Weights of a small mixture-of-experts language model, trained from scratch on English Wikipedia: 64 SwiGLU neurons an expert.
Below are experts of layer 11 (counted from 0) of a mixture-of-experts language model. Rows are named router (the router's row for the expert) and show model dimensions 0-39. Each number is 128 + 32 x the weight over its row's rms, rounded and kept within 0 to 255.
After each expert's rows: "comes after" lists some tokens at least twice as common just before its tokens as in all text; "comes before" lists some tokens at least twice as common just after its tokens as in all text. This comes from a sample of Wikipedia text that the model never trained on. Tokens count by the router's weight.

# expert 12
router [ 87 137 118 173 106 158 125 104 119 171  94 149 102 122 137 113  92  99 117 141 112 116 107 109 162  85 166 181  86 141 177 121 205 139 136 168  67 110  50 136]
comes after: " (", "–", "(", "18", "born", "/"
comes before: ")", "–", "),", ").", ");", "/"

# expert 18
router [116 148 158 130 140 107 132 133 112 125 140 165 188 168 135 113  89 174 110 140 126  83 104 135 177 113 169 157 131 124 129 112  94 163  98 142 129 119 131 110]
comes after: " |", ".", "%", "′", " 0", "9"
comes before: " |", ".", "%", "°", "″", "2"

# expert 10
router [146 168  83 118 162 110  88 104 118 176 129 132 157 178 141 130 117 123 107 110 110 150 164 126 158 145  78 127 101 135 200 162 165 141 194 149 104  52  57 116]
comes after: " |", ";", " of", " in", " as", " on"
comes before: " |", "|", ";", " year", " time", "%"

# expert 22
router [116 151 139  77 101  98  93 163 120 186 110 168 120 201  98 125 129 164 105 144 117 123 112 133 140 132 101 135 170 153 162 148  88 107 170 177 143 103 170 105]
comes after: " the", " |", "|", "-", " a", "=="
comes before: " of", " |", ":", "'s", "–", " League"

# expert 4
router [ 95 151 162 145 138 136 127 134 112 113 126 126 139 118 112 179 129 162 142  91 129 112 110  97 134  95 152 198 117 139 122 118 107  72 119 174 167 151 162 122]
comes after: " |", "-", " was", "|", " is", " a"
comes before: " |", " of", ":", " by", " to", "ed"

# expert 9
router [103 143 129 132 173 164 147 170 116 157  78  93 153 112 123 139 146 152 133 113 120 162 134 133 151  96 156 162 134 156 145 149 105 131 172  85  57  98 135 115]
comes after: " the", " a", "'s", " The", " his", " their"
comes before: " of", ".", ",", " and", " in", " to"

# expert 28
router [ 98 136 101 182 157 106 114 115  62 131  56 146 161  90 111 153 113 137 139 165 113 161  92  96 113 118 169 101  97 159 123 162  97  98 107 127  94 118 127 132]
comes after: "\n", ".", "==", " ==", " ===", "==="
comes before: "\n", " The", "==", " the", "The", " In"

# expert 15
router [122 131  94 141 128 139 171 153 118 166 107 120 133  96  96 168 118 217 110 148 130 123 118  89 130 110 134 118 115 109 144 162 149  96 159 157 128 109  83  83]
comes after: "\n", " 0", " ", ")", " 1", " 2"
comes before: " the", " 1", " 0", " 2", " 3", " 4"

# expert 38
router [128 157 113 119 145  58  86 159  98 162  96 137 177 126 125 128 128 156  96 142 128 114 101  74 149 140 127 127 124 168 158 130 157  89 120 155 134 106 113  62]
comes after: "\n", "==", "===", " ", " =", "–"
comes before: "\n", "==", " ==", ":", "===", " career"

# expert 2
router [ 46 160 103 128 165 138  97 114  96 114 105 149  95 109 153 135 106 106 136 110  74 108 109  99 117  87 175 156 149 101 119 126 139  63 139 133  65 104  89 132]
comes after: " to", " and", " was", " he", " not", " be"
comes before: " the", " to", " a", " that", " in", " his"

# expert 26
router [143 131 133 107 172 100 109  85 111 107 158 117 123 129 113 154 115 172 207 129 118 103  78  97 175  82 157 157  77 145 160 168 152 115 133 145 129 101  82 121]
comes after: "\n", " |", ".", ")", "==", " =="
comes before: "-", "|", "\n", "==", "The", "==="

# expert 20
router [ 87 139 128 128 111 128 109 138 123  76 114 102 187 147 146 148 118 179 123 117 107 102 115 129 211 148 149 146 131 111 107  86 130  41 136 111  89 109  76 102]
comes after: " |", ".", "|", "–", ":", ";"
comes before: " |", ".", "–", ",", ";", "%"